From a checkpoint of a small mixture-of-experts model trained on Wikipedia.
Size: 14 layers, width 256, vocabulary 2048, 46.1M parameters.
Training: a variant of SOAP for the experts, 292M tokens, 9169 steps.
Below are experts of layer 10 (counted from 0) of a mixture-of-experts language model. Rows are named router (the router's row for the expert), gate (a neuron's input weights, with its number), up (a neuron's input weights, with its number) and show model dimensions 128-255. Each number is 128 + 24 x the weight over its row's rms, rounded and kept within 0 to 255. Numbers have three digits each.
After each expert's rows: a language model's description of what the expert responds to; "comes after" lists some tokens at least twice as common just before its tokens as in all text. This comes from a sample of Wikipedia text that the model never trained on. Tokens count by the router's weight.

# expert 48
router:069151134129128142091107091146168151152090099098131081114111093170159139158087099125111176101127134126121093098151128136163099094127147186135117130145145128087126146117167132084102098135110105144127133168102164088122123127098077132113121143147117119141125141162167131105158150127126128100102145171087137118157105084136096108108120156106148141161122134118112168115121124150154119156096
gate0:110124121168173136126086124127136147113120099116121165121126122119130093137149159142085162110107113119122142091102123149097172173120134135130143100158121109129106105084174114111145105128146130109111158134161125145119086127102157108127135152143154085120157135115149130141179115109143134089129093135124154105117159091143126155096187132138136126143099112143147143131123144188141119128099
up0:139113097124149134136097100099115158154116116086139137140135103121112102129202154156119078108103144143138158087099118179115129165131153176131139143118086124138130159125138104135149096158110136113119132148148147148133114137109168137108141155120132118113121179133143111134126119129154148123135083146158175132155132120095146113125174156160120131119079116138153142102105173195140168123160
gate1:081074156110153122181129133171125141171088148100146158133137120090137118137152111105145106122105150119119154091146103134147108129142148109128115092084100139119135141122149115097160132131127117118128096139125144136129167157110124109118179136141157112113087111108115181136099108131113100131135139118119101140188145115124119164124149183145193160142150168119139130124122156120125124092162
up1:139143101134131099115136117116147182085144141144123114161129149183117179124141158093121095133114083144152147149115159133091140159141095128075161150109132112131144087133132099143154131137144126105089164121112117142127123110182152059135124084087077167148120175172146112102108121145136180137171147116153129108152107162116146153104128097132096157116109085141113133111128115126119126144158
gate2:128144107152181146155110100111127140157141127155143119134101132134159147065079156155105120138151147084113126126123097196140089171125081121111132121124113145128101176130143104148121118146128128126130103087128110145112117125111094093129120112124103086131134132152126141137138094135139097132152131136128116114140102102126111117122136129094112121162149152114144122126136111100184057111114
up2:131098139085106117141113169134129124136123141153092116109146170129127133162129136074150125101127178133120126121111160140109138092143156142131133136147132120149155115144169109091102160114129104127119164186113154120143092150164123108118126129083113205118094114143110141088075116130131139138097135091106102118114186079146108141088134144137129151132145117147126107125159135130114146085147
gate3:112076112177140135119102116169130108127174137150142142134120139177144098117139130132118135114147143142115132108168101069075117160160108108134106119113113127100115123064142123131108164126111147129115153112135111099117142106092173146146133110147085101164094157126163086146157130102088130085120135125116113115091167125098150151153115096160110160138170120112111083140111163139136129119118
up3:091104141134162144102148120137111104142137120174139094122131128131139149132116101136108125119125114101138115104146107128095132198140161099140115132177106097111111129111134135120094158112130154110135147112135094085140145135102119105142120108148123150146089158148104143122114090096101132116082146115112123120126123150152092127124101083161129123135139191097120111127150172110163144136131
gate4:155156145123149093100133118098118157148118085120151141131130124127138170092108109170147143119133146100152128105153151131158132121113151099191147138125135101110124172110119164133130156126117176122118124137148133116089127155117151115116142087152189126168131117130178118135144118159150118150132099152108156124135142129150138169118132140133106127167075096127083144142146110125109132149101
up4:150162188142119136120133103161079147151111091122146114134128123111143197080116131140114109152152142101139148119176136125133107112125156139171146155082147096123105128119145134125138134112092135151129065162119137116118095136178140135117162112145159166122110143147158125139144144151150125142156117129130157147109123138156137140109125132112126151121097082111109092147172114124148088134127
Prepositions and time words opening an adverbial phrase, often after "but" or at sentence start, as in "but by 1627", "After", "In the end".
comes after: "ed", ",", ".", "ing", " and", "ly"

# expert 27
router:141137090087143115096116138148130153134085118099124172118130102118111118101112085169129094131109161103096130145093103111100133125095107139151137131144142079117139128096164139121113120145111110168171143130122158170074089164147063139096129134174143130118120107142157141157166126107151120154086101120108149173152114149103156162169120160134162157168113131097172150159145159153111129152133
gate0:147111118124072156113121141133136148124126169150118133139097127118130134128107161100160108146107126151139090098117109121118146093146117117129104179095134123117161105146116115132133123161179151134102132108115155155158177161116114115122084162143132118142132138183115163150152128186092158098141127137135087137143117147130163127095172102140131162112115131128150129161126102135158130140140
up0:129135137145164144144144120160123129122127101115151102132134151132127117127136095148109128132149126113123119136116141160118107131139116144101162087190122100112085164137126103132124101097092105117159103159159135140091079097172170155113140079117094116147085109081129129111147087098110097157146147125122167093085138131159088095142126129135158101149134106112090124111156136089099131127127
gate1:138111109178124148138140137148122117103137174104121141139070100097126159129078117142098146105066111137153142125180099140128132125136127136147099127116129128061134168156162104074137094118081108138090086104079164174104094155130128096130148156121118124121118087099149099158143146144132128156118144144125115135110137134109154164138154106175146149126131167123091127092118096094096108099125
up1:131122147082108101123152153103150149177109091110131116102159117117107130156145168130146087142128127138123122120103093098145121114148145123119133117152161144146145091143121160146141197132161174146120140166160102108130161141167159149167127092105105143122189151134122144090104121113120122098108103141103101166130143128126151139158136142078127149104139153120118109155134176138166153170123
gate2:090144113144133122168106144116118124105137118168111150114138138149109068165166107123119091129159145139136152083108121142163137124147170108172112117096146142130131117133162153112135172129103156152102140119138124132149114170122118154096115131082145125105151124118113098144123150104106152159143080147133126137124168107174118166120146142136112101132110122125186131096129140154098162156120
up2:122137140126098162144096121111170134070151117115096138092159154116139156159121161110127108140138119110135126075126138140120121128090175137106148146143171125102094157138146115136145151112099148135132113141124160134109121183091113154168125169117141106097127107112120196131087126126138153159105113130066128101109141122106126118121205109141136114147118164158138126056096104113062136147172
gate3:158163108103075133107142122164093135136095116119147127110173092143086145138145159132128108094124123144106117123157113144093079101135142139153080126091093121124135128136115128132142101146094124095162119130114144138085141121101126137124135138098090124158168140083123153119138132108137165142102091147143160205126125131124162101116147134133085144077095110107125128128152137142140137149122
up3:169157131089101144169135103142098124136110113125124141090130091147086110133138154141119136133137118126116121163155138115108083096117157128147088101102107120136125123141102127130152077134080117105145124122121136122096135118094132138115138129101088110163160093055125118093139122129147137171088104137098150176150111132120125121126149152123118130064123126130124122115116130140133129115155
gate4:122132100136164128112103137163085135099167099140154144133148100142109167133099115144120118132120146162121136131138098143107119109097147119106091122113105147137107156140187113127114121134167121148138119072143129169107140106172114184151119129098124146150085176173122146203111134113081165154147111162137147120124126121084095131141128111082109102143097125117136138127151144097123086132137
up4:154107097172134132177147152144123126109155114137096126131125133103097193113098124150107157139139118096133151110160115101099156118132157112126145127145112116136100128141141101123113143142136134132103115100113128101183127112162123128113127126123130128151110106127133142147107094169116135106158153135153156142177152130129167119173076138116124125115127128123138154130161135114121085105094
Measurement units and infobox labels in geographic or fact lists, such as ft, km, ^{2}, %, and Population, Location, Elevation.
comes after: "-", " ", "q", "00", "l", "ul"

# expert 5
router:145116180091119084088127092114150112136100131114182142128116096111128111116156110134129132082117155098117081126133107155144152163140171161143121150180153086112136126102137128133122130145165123163135138133161112086117130160152147129147141137158106157154176163126159160105142115107152169114150130159125155111173116154128175140136109136130148115157118135109137117155124178137153103128124
gate0:115099080213123131162110145149160116105128135133147182127130132179152159083121121153149121103121115135149144145133096033103130102154114130107153124120117129138129105126124116133101129138148112121103146122103139165138132095134121131096116117170140161103089092110156142139119138094117116123163114104140116151134155114118124096133145120129125099129141119130135110107119098132137147083146
up0:129154152062141139106123135107100151149159106121101115130131161097139093153123130117104120160146117138131115138117146190160134157120144144158136125124144128134107118117154138112133130126109167122153118109164096118155096162125117138131141121111100093144162169119092135096160134184098107087109140113139123056092104099118129148135117143141131204127139132136129179129129150127090108135099
gate1:144103145134098134140140142118082113155153138145170119093126136126166124156106140174075130100117101176110136125173119112151163140103129128114158120157143084155153147124115090113163107139143105144116095137120105123143144152125157169115152123145146164119150111120122136119127147125164101142133143093176110093123118145092147080149105164122174091095137108141132064135144130108166125087110
up1:111140124158185079138127108145139144099125125127083154136142103141103092099167121088142113148117139100132145092109116152108102127154106125128114168125087145122103104122144151154082137138094126102129173106138118143108115090152103110142114139125143105114081159159155112154115142125126150144111130142072146142154138125116111176112156112157108171171123145126112154101110126159085145178119
gate2:138128142131134107168148128140118120158125131129117130141134103151113130078154152149110101116089158096118140122144117126147098209126127106148112113152189119158084194132143169149119106092133114142120121123178144138095139109166144116071149141119130113168103101145121112118151116104089112118135113135128131148134204091111166139146093096130143122109161131164113134109139153098139149133139
up2:111118124124137120162145109137099131193132131099158153116146128157087132093141131190098110124126143062117124105144139132153115193139111119150113130140169123147116142114141120183131098096128092167132113152159159158084132126178130116065106146112177116148121118111139147114150124125128128106138119144118149136132169107128145140127111134105153129087151117147125146163151141129157153119120
gate3:105159160188148147109124159157125157116132128108167124140139125116152125097158135111083145185155108149104134118148120135082101118105143142159125118183131134168118147126098128125146161149144107082135097114140063109162156124115139155110140132108120146105142172105155093093140120134112117135116133095132117142081160140154169075127148191104129136133121138145100087137125105067137124156155
up3:127115103139098162185111114150116108127111126129081136161152134179121128108121125143164108111112151145100148139137122125108187115104121128151108087157120103134065131131179093163078111151074149106118124141151134130154126105128120085113161161141116133151095120152085110115125121128125122133143148138115124131135121114114126152155118112132155123111156149127171102091184132135091134118114
gate4:140103126082182147123146096145119125112152142145100127128134119147137132142101125149103082116140113164131126157128131098113056105162129131081126105068115094079142145138124137064117111150147120151092114123114161082104139117127130182131123151121114109134118135149093135114170124136153108142099140105127152144120144106118101087109156118124095120170126173114126065119127106087119127130174
up4:132108139101183130124159104150116141119119146168092133145091146144133119184129125134111091122156138149116128160133131097101111097159135165080095110090123104080114130150133140099126086136162124144106129100125147072092133148143120170134168147122133111144141164153097143106154142128131126141111149107126138144137153114133081142080134108157101139201115175106089098124126105075116109138164
Pipe separators, month names and numbers inside wiki tables of fixtures, transfers, episodes and results, such as February, |, 10.
comes after: "\n", " |", ")", " 0", " 1", " 2"

# expert 19
router:100131153143097109101114095080156141144086133125145153115106100079135140130123087153119139123122154114103089130123096133102137154127139156163106135104137100146156145161130145147131108122110133164179165162087124126113113133171129094120137141168145151142142150162184156111135110103145105113089172152123128139132110124145166154114083114116187144177098157090105147138100185128142100106160
gate0:106154137113110104155107141151143139153135132134144092103114091089086149143136131110085147165105115116148152085117125106137142092086095123129118104100124143113154111174129161158130134120163134100141144137153122104173098101131113123135149087079186151143140137133162090126124115112103120126104118126129105117138108115183149086163150127116104117134124127172095088148180101114133123116103
up0:124138126128121105139118115134155135147141142110194095097114106084078149133133157121104138163097135115134143069113093115117158125108110119124121116113117121115157126172132158169131123112163125119150135132147131099140100112139097130138167102079180156145099132106150102131133114127104106117105129101113109124167095114193138100134127120095098138140112142140110108146201106147121106117140
gate1:124143124172133144111080103103124130107077180107130115091123131118107144142133133114135149191173127130132130119101130172103168130141138168127131139147119105147137107141111165138104129114128084128132128123139120113124133113137098075150177129135138175102137126129153147128133119084125119156121156088149136125117151101124125140051099201181116131129149117115087120122154145168139085107156
up1:117134095094105138180099151122117136127137109126135106149105089147158147131099128139106145101087103134111155112110167124120111128136110172145085146111103169132121164137137133137151107125167137057142145150150160157100107122101136152157079092065148119150115137140139109125158119126105106117125092119127088150143102138161114143148165096094145101132095143128125094131084146100108096139128
gate2:105133174132080160145152157094102172134112137133131131145129134132089100148116094166173140183093155150120120078128122134101113133096127148157140103120141164112123110141127133129110129087094123111136129124145126129131104142097125121116113164120150118138142142138146154138109138086076128094134163126113148083143116138093145159133115118140116124134128082116153107131182137131116147115108
up2:127153149146074147140129179119127165131129142131123141155140131114106102145105092202163138185110133170131143097116100128125136142108120137137139092086124156121145138147148139120109114131063132102167110142127116141142100133088149127120115169116150124131126139137160142128114146085106116132117148128071162092144117122099145169121143130130113140149126105109122111130183140126077129108124
gate3:124159105092087121159100121165124133104121122151092122081167130135136067115101129120128107137151159129130117112122142109114129104154142124126144137127119112109131128132155120089156165121131136079140118146154164124138139148161131147156091135136089132115084120123131157124144125132174163110120126090087103113097116162155127155083170159169105150126126137145113191085098128104126121175111
up3:116101161164121118106126158126131125120121138116116145176122162169141133161140153115129127123121139150134122137156131153176142130151164123131075129117172115151104125149140131120138113108133143160132115120108165118130131145091134126100132117124182098144172094132109104130147172136112142118129148143142117146151129133094115086146084107129144084154124132154129089173151117157171151091142
gate4:115069110114105063140127143109143120142171163129165154123117145095194115105144154146146112130113127144132169090075140125124111141156142156137182096132136147127121132106088155130105146156089114126116144142117137131140104138099119098109105150124112093109171147112145113140105138123123103108152137122102149163186101106096112169149118156164115131122136134155149133149123133194208121138168
up4:125112093102120083106141114094166138138134138086155150119132132080137126143114151148134137132145120147118152101085123133150116170157129128105177129087136120140127158167096177140144135140073131124148097112118115117143097179104170100118092156119107142138182135109153122119099148117129117089130154169136129144151112148148121158112112147144143137143146138136112149152175163169191117134183
Line breaks, pipe cells and separator rows in Wikipedia tables, plus heading markers (==, ====), semicolons and sentence-final periods before new lines.
comes after: " |", "\n", ".", ";", ")", " —"

# expert 15
router:147131130104111156130090146115149112121101134156139093122116086087119122126183115156157107156154159162125158155118142145136107135106156107124116100150141139128160119134153163080141099141118113110147106132095154171105127103141148107151125116152114109121156152144116118090131108150147127160107160138108149107140151102099151144152115123086164116130110172117143190159097112085098117104090
gate0:110106134129111145147089193101094159121127134140137161098125123158132111162145125154163133130135147118154136139101094161158107097144124147111101073139114133113094125108183136086151121119187103125139106130148128143108117133122075126148115123163140172098147176141127131071169137104142099139106117122133112124132157109121122143131130128165114142145135121144147116103084121129131117125148
up0:125104143121122160166123129155110160081122128134124139069144129089080119119158137168088196143149121166131115085103139162161045090115134131105114086156098133106155129140139149123127163124144124135132110114126099098104109147116101143136115134106136150128139181116129149106138106081098123135160078142081164128151158076145109122081133103146129139139157118138132118128119130087126142104130
gate1:156135165136150131115122155093122143141120133125179123141124136158134104152120143142153114119143118121130083104122119132092175106133154121128140112135108111153122122138162121115071131112154101131133128114154158136149064129118124160131071117164143132123121121128086117107162166136115056108121154190131128121118152116141110129104122182113130128143164156085156091064153176111108127096108
up1:110146179157142166140151153160131147138133126155153095205101123128114132122101099092113097179152119127146079139088125103122117132151106118082088153110133120140095109121148094173134105094094120078116135108126178093154092128163107127180115118116118134132116126081126114125118114086109149143134141132193124130122166076108119161149106144100141131100122115113138130126125117109144110095087
gate2:138139112098127126118094137095147093095144154134140133103125096105113122155113163111133126118130130172130128142111145107128149106128105157089146163086137151126174113169134126148106150176151133107137133130104132160143108137131103127165100125150088077130150141111077169134131104137136109122064102171097117146112121120135099111148134149129143142126108123091144169104113160144108131142103
up2:100124126091093118130157137136142162135136079114136133136125124155135128120108133114156089103126127121114122153094135076111156072111155153063094158115105182155165175142164165130126130142147095166148122114115122147090099106137118129130109104143127131105129165092106182159121118097146129137111126152129103104133148127123101123140086125100101140131070098092104145156134143126119136171097
gate3:116093162134143160134153142112154161102189109121185146136192137098095128128150117157110141158139163177147132126094154092110137143113105157087148106126088172131125147142125148117145074141138134092122133062122145120135105108081144154105128103143118118188113159138141153144140129093117170144113138115158118112158129082156137142129101181151137133129143156171110125105116125074147121136102
up3:116081159148125151084113129086143166113168101125166115144181155094095134110120154133135116148122133160137149116124147112138158129077148147105148077102103147127123143152140169133141116163122178114140119120131184140173147096079128133090129111161118119152131181134123105157113163106122152143109108152137097132141121071138157164121153151163113117125121134160102099124117081108123115124105
gate4:120138106088166120142105169099100134090151122126131104169122112105085138079148143127117120174105130119126138083099130109148093107145132109133129156103095095120132136108188139134131151145147101158128160141155150156140074125099147111164148101089127107142137136153133088148138123116148143176112104130145166128134106125135111128128158129169134115080137084125115157123128087146117126166109
up4:115118136140091071115133120203149161117120125127112145123102104147141107179108099160105126114119120161116104147149135107121162077127132176181185108135162122148128088130077129104134112069126152108095137130144127104119133141150136125123154121142152147110105114124118187132140115102174130114105149150124115143162126117146123119122083175148148143153082130131148107139139168124115128105178
First piece of a split word, usually a Latinate prefix beginning a verb or noun: re-peal, dis-continued, ex-perience, con-, de-, pro-.
comes after: " ", " to", "==", " was", " and", "-"

# expert 12
router:140102140164138161160133134154144150127094136122115165114180098108152152080138124145138097217133132118136191141106146159157143155092126117132149162134129151144118125147165099118121134134130131077105099114122112133149094148129163164130133102138111149138173107114100114150148137160158136147135139113153112135148157096084172146123135136125129109121128160113137150154178084094133123117113
gate0:123080112142157079142123098130119109120144081123179122174156154118094116135162121147150145137126137082111106120129137124087146121126135104143133140126108122193128109107105102135082152136144090159105156143154159121173096156119150121132131067089100102139107082123145106157109134156070149140130133090165107132141138134187125137126118108130096165137072132139131121117133142089166160140094
up0:120093104135152094146096124138104131129135093114157125183177127105118104118176140160126112132135147100116125126143150105092143099127131113148135133129105118173143106119107085140084139139139097128111146124186168128172077160135161134137140069093088111135133078120121109170124139144073137152139119119139110129127133128180108128138132132147104145123057137137124124136117140096152159134103
gate1:151150105083103104173108132140088150123095125101158135123108106119128121115152144126160148117119145131082122104172115124143132163136110123145167094101120109154071161108152137102101129137139097124128131203105132157117132140134154109130122106136130120126158116099152139106147153119155088151161110139144109131160133144137142114143151157102123147087132161133169116142110060142111114157114
up1:120112112148141125101139139119174082118155126159124111120120150106093084157145135119100136105143123106124130154056138162099081120143149134124110135138129144134160133151115132122110139145099120148086131103118118094142163105129126134136080143127180116113106133172068063136107100083087130095109145122113135102156101128171109146108105110120178130165111114116060167108106176109114156120099
gate2:086084088141159155165173110140137156101136159119126108159169080107085156137091144086137144146121116090128164117130098086178108082121115154117103141118148095145127125124133091135166113108141132079080097147098140134144085154148120149114069085126085080156124110132101112091106108150116107181134113101145128104140120131114148132131163078158105132123137137114107098147126131122144124113141
up2:166128119117116140151134113121144107116122136106133113085119128162152117139153138119133106143150167136164115113124143161134126171166127142078116135168153142148116139145124123130155134156098115159168099108126101124133110095152135040152166142089159113088124149131134119140165120149083115095112120106110139169107111128111102147117120158101128132161150112127192160172125125116177120127126
gate3:116097173113143118143104108176123104119120142104131119131194113131128185091124148146148144163111136140125125153127150087135119166153100130121126162166136096118127108095157162114087126097151090117123125152144139153088139130101110133116113160165092118161129136103153068143128101121135104177126127136112155115128106130130169122147107127180138205116158156101167116144156122121180151100108
up3:135125133126169151078116113149112122170099112108105141123121110122147133154148101133168127143101150140127167121098126123107090130142145171138139139089130079117089155143115137153166172120111108141149095144137147178144098136134161124135136144092122169126174151178103169124130140117139100160129116161107132139118119128121071104117114135138153116161141117149107110141196123134115115117138
gate4:142104133121101114115159134145144104117105130121106122148115147118125147104131124141102074144087086126111149102103131116166141129132124131148116143138103111091077140083177154143077146168134159134134139131149125118137112133108141140141136086137071122072080135085138132173115132142132154093113078146148140146149148141111149139123141094108108140142083122142135135140139126093109142149150
up4:080106119101125140137099126172151120181143122123166188149072094149159083117130136123102089121146124141103138101118169153171104120080124123140109121125119137124116125119108167117127140089129095089140188102127168131138127069123144140156143145106171111121145116107165095152129103135129136154128093127152145100167154141088145158087096114086130095132135130159121114124144145134145126155168
Bare space tokens and word-initial pieces after a space, as in coordinates (45.41°N 75.69), "romanized as Ḩose", "very active", "the fighting".
comes after: " a", " |", " the", "-", ",", ":"

# expert 54
router:096127105114127107098166125140134107139122122086094130095099128137102101134105095128122140076115149117083098145108113149088115140094144148106117111151119131199118117118146117143144090142119109145164138098148117119123145102159079127132086177141162132082162101142157164130132092134137105138136171088124171163147073155102136110129104105141177108162151105121111147116080178123110098097141
gate0:096130169173124113121122132163157131106141116086142115091104136131117132146114137133083139115126117142142114152149106122084151129148132103149128114087134127139173118112154088107187125125140152146131151167110156146157147171137103142141118137134125154114111136109140129158094124095174126160119104152128121081119117145129141122189120122110145149135122098107099144143091094139153105095139
up0:139119147140131103103098143169100107096182072150153104110095116111109099157152131115149129114161102154115113141113133186121102095112125151160149127133110092100136112124123096122104107092140112126078105121123142131105161114112115100130066147129131139129131142082143126131080129115130122179139117082167123135185141127157164124130150139124112090144134127141114125078097088134138139100171
gate1:080110118149157114121157106104151160125117135130122146163081135096163123149137080145111069122105127144145106138141100144116091144119164079152114116099144147171104129132154131112144138137117153196128132099132105130136087096140105151167117154125099154088092137121090125113110124153108125122124115157143131119136128133139130154162167108114174105139110173132129126104105141146119140070136
up1:150135132081108147149129142147088153124110153162175146083106108116145166120069130131140185118104147102130174136110122153113159127137123173126153153075161103138121126130140120138074156169139154114141108137132144173119126186110191121132128114120181109137127145134142126148114131111148142162151104119134108155121098130152135132095085137119088126119137094125161153132104108150128141151153
gate2:092152129123063135122159173164160123152129134154137164140153111148126123119173139140125094128151145147128148159155103174132140147150136143120081158150082124114079128113114148106177095157179143109116129127163142142161120137109113166112105119120145146142153156127154158142184128119162146099152147088143134124169169119141144151182162136133123154158164159130126164119092116147116096119160
up2:110085109114152106204101119118155176131111144133157158106117091110116133136077126133126109121139132122154136151156147097128101092123128159110107097096125135152124100173156092154112129112122109131166144176125151191114146134100094140078146121119095104113067113109081120145091127110135136143095110169127123106106134113137102145121131130125124090127135092122125148132104105107144128117083
gate3:122128106104144090153139118131137125132140139149133102118132143139103114109182152151108149131141110098139131127152122139138142133175132120134055142154080141165133124075146107138136115142107186136118153116132076111098119156144125122116133131110166128112121151166135154102140126146109123153162127114139102125134161139198078136157106128156150152124120136142129104123109078142165135081168
up3:108114127113122090145130122114143113141158131128128098121159147144083110105166131144107154130147096092140144119142118165124133116144130146133083123163089157148122120083151123147142088148135176124140146123149053108091129146137148118115132164124150164110116118164156155091135133135129128148164155120135112137139163128189089120130101130181141155122135136138112097139100116111150155076168
gate4:129125131110160100128135123090106162134107139134120127129169163128096121171132157126090149166086123163099131132142132140092103138123119117140154142128123153152152097112142102127140133121107123079126119124166153089136138084073125158153088149139158139112109161128151132106135111130154160125140143114135136149123099135151116157104139124140161095132130168145072111166103113206142126128122
up4:118114125148097173123131125151134123135157114130124122128082075137173134098133100129159112080185139097159108134107118109154124122137131130132105112142125118098098143127130128127120124117127145168129148152070091141121107162183144098089172110137111122140152105157099118164116144145111100102111121136107124106148137099122133105135126119116095138120162092114159137093163155056126139124121
Time nouns, pronouns, and word endings closing a phrase before a comma or "of", as in years, season, him, while, destroyed.
comes after: " the", " 19", " his", " a", " in", " The"

# expert 44
router:099149125135135172222122160147119147102148162173094143121121098104160110099154131142098086200115116146135198143145126132155160160077106117147174157100150158141121136151159115150140136127118149113113124095118135155128101159116148145185142114140131136112088127116102109132137131152116103143154086123146112087110115131098140139121156171119130111114117123142121148136127076099123129108136
gate0:141134121146128096128134089118098136168134105125079117132136139114143121085131119119158126132126104149124107128130065087135132120082156134172147122129134140139142126117116173123124110146098095118150097114134102132166093129125111091201089166142115145102103110077132131116127143125153117144089140140138158123149122166136145150151107120123153125118155099115127112128145109136160106127164
up0:130100108163176163166083115079127159158091137110130133121125119150129126124080122102115100111127106139131184102118083096142130112121127139155087153149141123097118155146124131096095140176134078134115111141106167133090072159145149105137164160115105108109124082121122098172115109141177111135059156100175148141126134133131107126120126101112132140155140130111155111129137159143128090103132
gate1:108130088125112163154149143101148144114132090141100129138132069169122154147166142138105160102146112179157135133140121125123122129124126149114150133082099110170151102127120138109099153132129153152115167115101141145156150119117129127095121119123123138117131152149136101130158125105114110156192135099146160134112108143167163110099113126126117132076121092137126168135111159085128103126162
up1:117117125134131139137153151109158143117092092101098136140145164165107160137124112121131132128153116161148112141147137128107163122111129136120131141090124118167150095142140127075122166121110144145132166136104144135155145128112116129101144131148125113117133150163139118124143115128145093130175149093143154129112118156175159118100122135145138128082132105123098175141110120081113127129158
gate2:157162119170103141205132116160132116119145161103165155153129141143155112162167154096160102110095148120130171076121126148149144108142106126148156171143128118119128134075117158156117167095135106107090137115116125113132095086094138129114077126131137118096136092177102147148122153120116127144181074129107153121151122136109123151157106101159106147099134118108090104118136103129157103131120
up2:091077098128136097077150096110109147114113087169108118121121126107104109106118114146149149124129088112125113174132109145096127151136160118112098127126143142135112129163135127104137097153141130169176099124159116130122189169189120155136150113135114116155139187093121098103117121110126133111084130126165131146078119135156128147144166109114121101130148106141128171116116147132122162128131
gate3:140132149145142115121131160133145120150105120149115116146061124154146087137137149116124134107106145098107126102170110106140096142119141101106134108130163140109148170089142117108143143119149135145107135100131138111119102136114085149113130119153147110171096151182097141124139123083144117129165060138142126196123155120118112125140111114179125116113142088139106132104161151122160105119135
up3:122093108140168133125094085154111112105167137130144163094172129098098137126118085122142145121154113176139142143103131150121148114163121162130088126155123136117115084177111146179106108140092134104169103162159132090147172143132188108143121138102139167106141106106154086116104104150108171122077164131095110121103137111146133162083121130093126135093113145109125130118078101101130125136155
gate4:049125107142114160138097167200086136151085138110147134143126119172087121153114147142116155133141128124127146109154153097116161144117138093092117144091136114139101105109103138096132150132126103157146113145102118125111061113108158136097122124168126109128099132114110103123090129124187132128180110105115105105092133124122126108136130179119114148096119144133120128110127107163147122173149
up4:117136156148141102100138079133127152128147124103143127126075122120162096133159121164131137120117129158139119168129129067123124142161169136183128118142165137095106161099204098129137121104145157151103119167105127126129163109125130127158101155073117192127179125158139140104116123184162145132106142161155148161116113137115146159138131145155154109111113117096110137171167157135126133074101
Pieces of infobox field labels after a dash, such as Clade, Rank, Place of birth, Builder, plus spaces before following words.
comes after: "-", " the", " P", "==", " his", ":"

# expert 42
router:094105151140116111099098112101170161157111121110125082126121116107120113177099108135123124105136141150103099118146097157172093081143155157136141151133113118083112167145157115122148126121104130154140155161107139096166142157120136136133116111132085175188115150147149111113125146114147119134124139168094154153115130090096087119118114146099122107145092165148118157105122073174114122121146
gate0:128149102120132159142050124102146105181112083142129130094121122147149113149117137130118133160135102143116110124118105130120103144130103160142127109156137164134180151168146133143140136101133188161114163173123145166107124129099118104126177121111121139168103118169138086101127141150141142155071088083126104158115145101126107132145047134106149112091111095126107145140133075150095100129134
up0:120160102106147154130065133102141106147109085136119128096112122123136124156140144135108140159133122156115114118093097138139084143118107146142129118163136174139166154169147137179137145109145188160107168156135144154096109117104119100125171132104125129176115135160136106080124136133134133150090093126137118152101125106133092134151063132120151091085123115133099137122125063130105112113143
gate1:106162082153146134116123160117128141144124099101139094109146181177114109146132152145110095121134145129130123136124108107128129155117173153112134142125077103135096116100136159092112154152144151111093111139130160129140142111117094097167113116140118115106130158145105102126107185152134124139124125106142108061129180153148081160110109127112084112132079101102097121135162077164090148172147
up1:138131164100157119132132122152096134136081131114157160086103072099143149096121120140078137103115120102146125131103140105137145104120119124106158139112172133181186126146132136140162124134085122151145104112127111093140111126142143132098171096134139141152118133140140139125149074069141120144122110137147170150139116169138139136181175101150160149152129121075155135101100169125136122113116
gate2:120105169153143117132127137108121125153180107087163089144085112149156168101097109153092146154142112117111117110143111140094158094151151142106122167124129141147178145119118190116143146127110144139135162109125135093148108128079083131127105091094127101153136157106119135111152086109146165142134164158155157131150115128137113122148098195105164090117136145148155164143125149137112105125119
up2:116130159095117130116150134141117119105146149145141177118175167067101095087144128098117122139081174129135129172176134139156105112137082104115107099133135095106115107123153087113112129141119120086162100113132147135114160112148170139116133135141129139096104161132100103127126148167117122157101121111088160150105135124119094154094119117127141165141143106093139078130104101114120137100117
gate3:113130100092174115156130127148138158116115141120154138119129161126180105093128123164093119164126150133117103102129141098117097079072174149111073138134148101148116129166172138131124111139125142146146158131093171142125110117121147169118128189086124065160121137098091127152109140158104121160114143143136132140130103151120137151132098121131117128113121168098084148138109132132147103146132
up3:153126149104130108109181149166101163126134160159144113151095137128099137103101104144122128110182049170135122131139166154140112106131083134109133092124115090101128147129128130111114111177131133146139117135136121139123134117080151101122146107111111121169110142155151103127117115115093096146097127102087129096130111107119153135152165086128153155118157156119150120161136105176140127101076
gate4:114110146122126110138091156143130151118145123102158114150142176142156158115114095122147160144160130144117106136127147155149142108159090073121111153104105149130156106127107144084131119114178127119163103099130153068175121133093103131079125130117149168181148105108134115134127161124083152115086124101113118177121142134095099144118134133127173117133121112094111112129137117119147117114163
up4:146121132108149131123093137139157159158134117102139129141143149143146164131160100128138164135126111147113106122128122135154160107114072100133119140112094148120169128137139144111131126120149161120158132141129183118159127146101127135064125131123129202159136074112154103131121164127125156146105143112102104195140153129118120139118132105134180122148112111101110113142127108131143149138161
Prepositions and "that" completing a preceding noun, adjective, or verb, as in "unique for", "adapt to", "way of", "common for".
comes after: "ed", "s", "ing", "ation", "ity", "ated"